Below are experts of layer 2 (counted from 0) of a mixture-of-experts language model. Rows are named router (the router's row for the expert), up (a neuron's input weights, with its number) and show model dimensions 0-255. Each number is 50 + 15 x the weight over its row's rms, rounded and kept within 0 to 99.
After each expert's rows: a language model's description of what the expert responds to. This comes from a sample of Wikipedia text that the model never trained on.

# expert 27
router:69 53 26 65 37 60 38 47 80 53 35 51 56 52 49 32 71 56 49 71 63 64 30 36 53 42 35 54 36 35 40 50 51 49 43 25 64 47 49 39 34 46 44 51 65 64 30 51 42 48 55 65 52 35 26 35 69 54 56 51 24 24 70 65 21 52 68 30 67 60 34 72 51 48 51 45 66 68 65 66 60 29 56 78 65 54 23 33 69 26 57 42 68 56 39 64 48 71 48 56 63 45 32 73 48 42 43 73 27 34 72 26 90 26 54 63 24 28 30 44 40 68 35 58 69 73 34 46 59 71 42 39 63 65 39 74 48 39 70 55 75 32 72 37 45 47 56 52 30 57 57 45 46 62 40 60 50 48 75 34 49 49 46 57 29 41 28 38 41 41 48 21 43 53 39 26 35 33 41 61 26 70 75 45 58 39 50 61 38 28 39 39 26 44 54 52 30 26 28 27 63 60 75 28 67 63 41 53 23 60 30 37 28 46 34 29 40 41 39 24 60 41 65 59 57 48 64 36 35 65 32 47 52 52 64 99 64 64 47 63 52 53 50 68 61 50 27 66 63 53 65 69 48 40 70 54
up0:51 69 38 91 38 59 52 37 78 70 42 64 63 51 56 32 40 48 62 65 42 45 56 54 49 21 35 69 21 38 44 53 34 63 36 50 71 44 24 43 62 58 67 56 54 48 46 58 57 75 33 40 55 47 59 57 39 21 51 39 21 18 73 69 46 62 43 53 36 59 69 86 81 51 33 66 43 49 68 90 71 47 21 61 64 35 29 19 77 67 84 44 48 44 55 59 72 52 38 69 32 26 70 57 56 53 39 50 33 23 61 44 72 43 62 25 43 41 37 41 50 40 26 35 56 38 43 62 58 46 57 46 50 50 30 61 33 49 35 46 47 39 47 46 47 39 27 57 47 25 55 43 51 46 20 48 66 35 68 33 37 39 57 46 49 44 70 60 52 39 48 47 32 45 54 33 54 55 71 39 43 72 82 17 54 41 59 69 38 46 54 41 40 23 68 57 83 30 55 29 20 41 60 39 20 71 63 38 56 51 20 50 59 56 44 55 55 58 34 33 58 44 36 46 51 37 55 43 63 39 22 44 33 54 56 71 39 64 44 56 59 77 36 54 58 59 42 32 39 66 74 67 34 60 63 42
It responds to: Mid-word stems, nouns. Middle pieces and stems of longer words, such as chron-ic-le, theore-tic-ian, origin-ated, plus common nouns like period, concept, judge.

# expert 2
router:66 69 46 68 26 71 40 44 60 40 39 18 71 55 86 39 71 67 70 55 48 70 43 55 64 49 32 38 40 27 28 55 39 31 44 42 55 40 64 52 34 25 39 54 23 59 37 33 41 57 63 64 64 47 63 31 64 47 60 52 46 45 81 73 41 38 57 21 57 64 36 60 68 47 54 28 74 70 76 83 64 44 71 62 38 50 20 18 55 38 56 55 49 24 45 57 67 60 52 63 73 61 45 49 49 44 32 57 65 37 57 42 62 38 30 61 32 31 39 46 45 71 42 50 67 80 38 47 67 60 56 33 76 64 41 74 59 38 67 63 57 39 70 69 39 67 63 49 29 48 45 35 58 73 24 59 58 38 51 33 78 55 63 58 34 42 36 60 45 52 43 39 49 53 21 40 31 41 38 70 21 80 69 57 45 34 57 42 56 54 45 48 41 40 71 51 36 35 29 29 70 74 49 29 48 70 44 48 34 77 35 40 48 47 43 58 30 46 18 29 59 49 61 66 61 58 74 71 35 64 53 51 41 52 63 79 74 60 49 42 43 47 33 59 58 46 24 73 58 74 70 44 41 27 63 39
up0:38 62 33 43 48 34 20 55 44 42 40 30 76 46 33 42 57 37 51 31 49 47 53 53 54 55 60 17 42 39 54 82 47 64 38 64 54 61 40 67 49 50 67 43 29 57 24 49 50 86 37 52 42 67 52 53 48 78 53 35 43 43 33 40 57 65 57 00 60 64 40 46 62 61 37 69 45 59 75 38 37 48 72 36 41 42 30 62 40 11 49 54 50 36 63 59 43 65 37 44 49 59 51 45 46 46 13 75 48 36 32 66 49 59 76 61 72 40 41 20 54 53 69 53 29 44 26 75 47 45 34 79 42 39 74 18 59 50 30 57 64 52 68 31 55 55 36 64 61 32 19 67 44 36 81 81 33 50 80 55 40 52 65 52 49 74 34 46 52 50 48 53 59 88 59 53 41 38 53 87 55 47 49 33 36 68 66 38 25 43 40 44 69 59 42 31 21 60 39 58 54 62 57 45 62 32 39 38 27 36 56 41 61 45 28 63 40 40 76 39 60 35 50 36 57 53 56 38 61 39 63 75 48 44 55 46 53 46 48 59 25 32 45 52 46 77 41 58 41 55 57 65 48 70 76 54
It responds to: Common nouns after determiners. General nouns for groups, works and things after the, a or his, such as group, film, album, and their final word pieces.

# expert 42
router:56 56 34 56 36 67 31 39 52 46 37 43 58 59 65 31 63 59 47 61 64 66 58 51 62 22 48 67 44 47 29 74 52 37 44 28 58 49 48 61 42 26 49 50 33 60 45 28 49 85 50 70 53 25 65 34 63 36 57 47 37 36 61 76 43 27 63 29 67 60 43 68 62 51 81 39 69 76 71 56 50 36 55 82 50 58 40 48 86 30 68 51 86 41 24 64 42 57 53 65 72 70 49 56 25 42 35 82 39 33 66 40 56 22 46 29 42 20 32 22 29 64 32 52 36 53 36 57 69 61 55 38 48 67 44 54 29 42 55 58 60 40 63 63 25 74 56 36 41 57 65 30 54 73 39 74 46 50 52 42 58 61 56 51 57 33 31 46 44 45 76 39 62 58 17 44 43 28 26 55 28 48 54 28 42 51 53 53 26 36 36 49 35 46 64 68 51 28 24 46 51 72 48 38 50 60 34 66 35 64 25 36 21 36 55 37 40 42 35 43 52 42 65 62 69 62 61 44 36 64 42 60 36 66 62 69 66 50 54 76 41 32 60 58 70 42 24 62 69 44 87 62 25 45 39 44
up0:42 59 28 26 58 68 62 14 54 62 66 36 43 65 56 46 52 54 36 41 40 89 37 50 67 58 49 21 57 56 42 57 39 63 44 57 53 36 40 49 40 24 15 74 45 53 58 53 49 51 66 54 65 41 51 32 56 71 40 40 47 18 37 89 40 47 66 24 58 26 52 33 64 59 55 49 51 54 52 48 38 46 99 59 73 53 46 20 46 60 27 40 75 52 43 68 66 42 38 29 89 48 29 55 26 49 43 50 48 52 61 39 52 38 54 84 67 53 30 42 60 47 47 56 42 51 62 55 44 50 37 31 51 41 59 32 40 57 35 38 53 43 57 50 35 67 32 33 25 55 57 46 50 37 48 79 32 61 39 60 36 41 67 90 59 31 40 55 26 30 73 17 65 51 51 37 45 23 62 62 60 68 41 41 60 33 55 70 48 65 41 42 36 60 41 76 44 25 52 45 40 54 69 65 73 53 13 40 50 44 30 46 38 49 55 59 66 56 54 44 64 24 72 40 68 49 56 61 40 77 32 80 38 47 73 46 34 44 61 50 73 47 49 71 51 54 36 51 77 37 75 53 42 33 39 70
It responds to: Inner pieces of names. Middle consonant-heavy pieces inside proper names and derived words, such as Grenadian, Swedish, Northumbria, Asteraceae, Alfonso.

# expert 36
router:72 53 39 73 32 79 57 26 70 45 25 38 61 55 53 41 71 60 61 65 61 67 28 21 50 44 43 29 39 35 49 66 62 51 33 28 71 42 57 38 47 52 56 34 41 62 29 42 35 52 43 70 61 37 54 20 48 43 67 40 36 32 55 65 40 41 57 20 67 53 39 61 71 39 48 36 67 53 67 78 73 60 64 72 71 54 40 32 61 24 75 34 75 42 45 58 53 80 54 53 61 54 44 49 50 55 36 55 31 55 41 45 55 30 45 88 49 32 43 41 47 68 37 49 50 42 35 66 68 62 73 38 65 54 30 62 56 31 50 63 68 29 69 55 29 65 51 48 44 52 63 31 53 57 37 83 33 29 62 36 43 56 67 67 29 34 41 47 53 66 60 51 70 51 47 22 54 35 49 76 37 76 80 42 26 41 52 38 38 32 49 48 36 37 56 70 43 50 36 36 60 68 70 28 65 55 37 64 27 58 31 33 42 24 45 44 39 31 34 38 57 38 47 57 79 79 75 60 31 50 37 53 42 74 57 54 60 65 61 51 54 52 36 55 76 33 15 70 75 69 67 44 26 53 74 42
up0:35 74 65 63 21 51 47 59 39 66 47 41 47 55 68 48 56 54 37 71 81 26 44 53 57 13 34 52 44 29 39 33 47 35 47 36 51 51 66 48 22 73 30 28 51 56 39 50 34 65 59 41 60 27 64 48 38 53 75 22 32 58 60 64 48 79 44 51 63 71 35 42 47 28 80 58 61 66 53 48 65 52 52 49 65 65 46 40 59 40 62 40 56 53 43 74 44 66 58 65 56 41 44 57 42 59 56 62 62 23 46 12 61 52 33 66 40 47 52 51 40 47 41 60 37 59 49 75 84 63 22 38 57 73 34 66 46 45 58 46 70 46 44 40 44 20 70 52 39 66 53 39 42 71 31 65 56 37 54 34 64 58 59 42 56 13 47 64 51 40 49 35 73 63 19 33 39 56 52 66 41 61 51 47 45 40 58 75 42 26 31 61 44 24 62 44 56 38 35 59 59 61 70 39 44 61 40 73 12 50 24 21 44 43 70 47 41 51 11 40 71 27 69 51 82 42 57 45 39 62 40 88 35 32 81 53 47 51 47 67 39 25 39 51 58 42 61 76 49 53 31 37 40 25 58 25
It responds to: Plural endings. Plural suffixes and plural nouns, mainly s, es, ers, ies, as in DJs, walls, mounts, games, members, points.

# expert 6
router:60 70 45 57 40 53 36 37 61 41 25 23 65 58 69 24 67 61 50 50 54 71 36 63 56 38 46 31 30 16 48 45 78 40 43 37 60 43 65 43 24 27 46 39 28 53 35 44 43 50 63 55 61 42 53 45 40 49 63 58 35 32 69 78 32 48 77 19 51 51 38 56 67 46 69 44 63 61 58 72 62 34 54 65 44 60 25 26 61 40 57 43 60 49 35 61 47 62 62 64 62 64 51 60 41 49 40 64 30 32 43 45 61 37 33 58 38 45 40 42 37 67 35 57 43 68 30 63 62 68 36 50 65 71 49 39 35 38 65 60 64 09 75 58 25 68 70 26 52 32 51 34 55 69 25 56 23 26 64 35 44 77 59 61 34 33 33 48 43 54 64 52 35 52 46 32 28 41 36 80 26 80 62 26 39 46 42 31 27 46 46 26 27 38 60 73 39 42 33 40 69 61 74 40 77 67 32 62 32 65 43 30 39 47 40 55 34 48 50 25 62 38 46 76 58 58 62 45 45 89 30 29 59 69 59 57 71 59 59 35 32 49 35 55 66 34 38 56 83 61 62 50 43 36 60 54
up0:52 64 38 45 41 46 31 35 38 68 45 48 67 75 48 43 56 81 42 51 61 63 35 26 68 51 45 57 39 43 34 69 53 35 40 32 43 40 75 35 53 74 43 54 49 52 33 49 34 57 42 44 68 35 60 45 48 29 50 41 55 42 63 56 29 43 76 30 66 63 34 40 59 42 38 33 72 67 78 59 63 22 84 46 72 66 48 52 54 37 57 41 53 32 35 55 47 61 80 51 57 62 44 67 48 55 25 63 49 40 54 43 63 31 50 68 44 27 47 54 15 60 50 85 27 65 65 97 62 78 39 49 53 66 45 57 41 28 75 47 59 61 54 65 40 31 62 60 34 39 62 48 41 50 25 61 53 45 43 25 48 79 73 60 26 27 37 47 60 62 44 38 57 28 41 10 78 44 21 60 34 57 54 66 62 55 67 76 38 33 43 42 37 38 50 28 54 31 39 51 49 66 43 31 45 55 45 56 33 70 44 44 23 37 60 41 27 09 48 44 56 31 67 54 34 52 66 53 34 77 34 47 64 60 32 67 69 68 51 61 51 28 52 25 71 33 36 51 47 57 45 25 35 70 53 49
It responds to: Word endings and digits. Final pieces closing a word or number, such as scale after large-, the last digit of years and table numbers, -ian, -ated.

# expert 8
router:75 65 27 73 24 51 44 38 76 81 38 28 73 77 64 49 64 66 44 74 62 60 30 39 64 47 52 17 26 34 44 62 68 45 37 38 68 58 67 31 30 35 28 38 37 63 38 31 41 71 59 55 71 35 58 43 61 52 61 57 36 35 66 72 35 40 77 13 70 48 34 49 75 34 45 34 69 83 69 74 63 46 78 59 65 48 42 27 63 33 61 27 68 47 23 64 50 63 76 60 52 49 64 61 31 53 30 64 43 33 48 36 60 36 39 55 29 37 41 44 33 59 32 58 62 59 24 67 75 74 70 42 58 71 41 65 37 35 54 65 68 39 71 54 28 68 61 38 41 43 54 34 43 61 43 67 24 30 62 25 53 52 55 54 38 36 34 59 42 68 55 36 49 57 35 28 52 38 27 63 37 64 57 36 47 65 55 54 30 41 24 35 41 37 57 59 62 42 37 33 53 56 59 39 49 52 43 57 31 60 44 33 30 38 31 36 35 36 45 30 63 39 59 67 54 62 58 45 44 71 34 35 57 63 46 66 74 71 60 47 24 36 43 46 61 33 31 55 68 61 51 44 33 44 56 28
up1:40 50 75 58 34 71 61 51 61 65 43 42 51 62 50 57 59 63 55 61 97 64 52 67 28 46 56 43 16 56 65 48 65 17 45 27 66 14 60 51 51 24 33 49 40 67 15 23 41 56 77 53 51 17 51 51 60 36 57 52 48 43 44 71 00 40 58 28 50 52 46 61 47 63 68 17 46 53 68 77 53 25 33 70 58 45 43 36 58 35 69 40 42 18 43 69 82 51 51 56 47 55 56 40 58 61 49 42 43 54 61 44 79 45 52 37 31 49 49 44 32 52 39 35 65 65 30 42 56 55 53 59 60 52 47 57 31 49 43 52 77 35 55 41 20 48 76 09 43 69 74 41 44 40 51 71 39 26 36 24 41 64 58 36 51 42 59 60 51 51 59 41 40 47 61 28 33 32 23 43 48 63 66 53 58 52 58 41 64 27 34 55 52 46 46 67 71 72 25 40 76 52 48 46 66 37 54 76 51 63 36 60 40 62 50 21 65 39 46 53 58 53 71 49 60 69 62 75 49 57 24 48 40 31 51 65 47 59 41 64 32 32 61 69 38 42 57 59 75 69 42 52 49 27 70 33
It responds to: Article the, colons. The word the after prepositions, plus colons after team names in football scorer lists, as in Bahia: Biel; also including, by.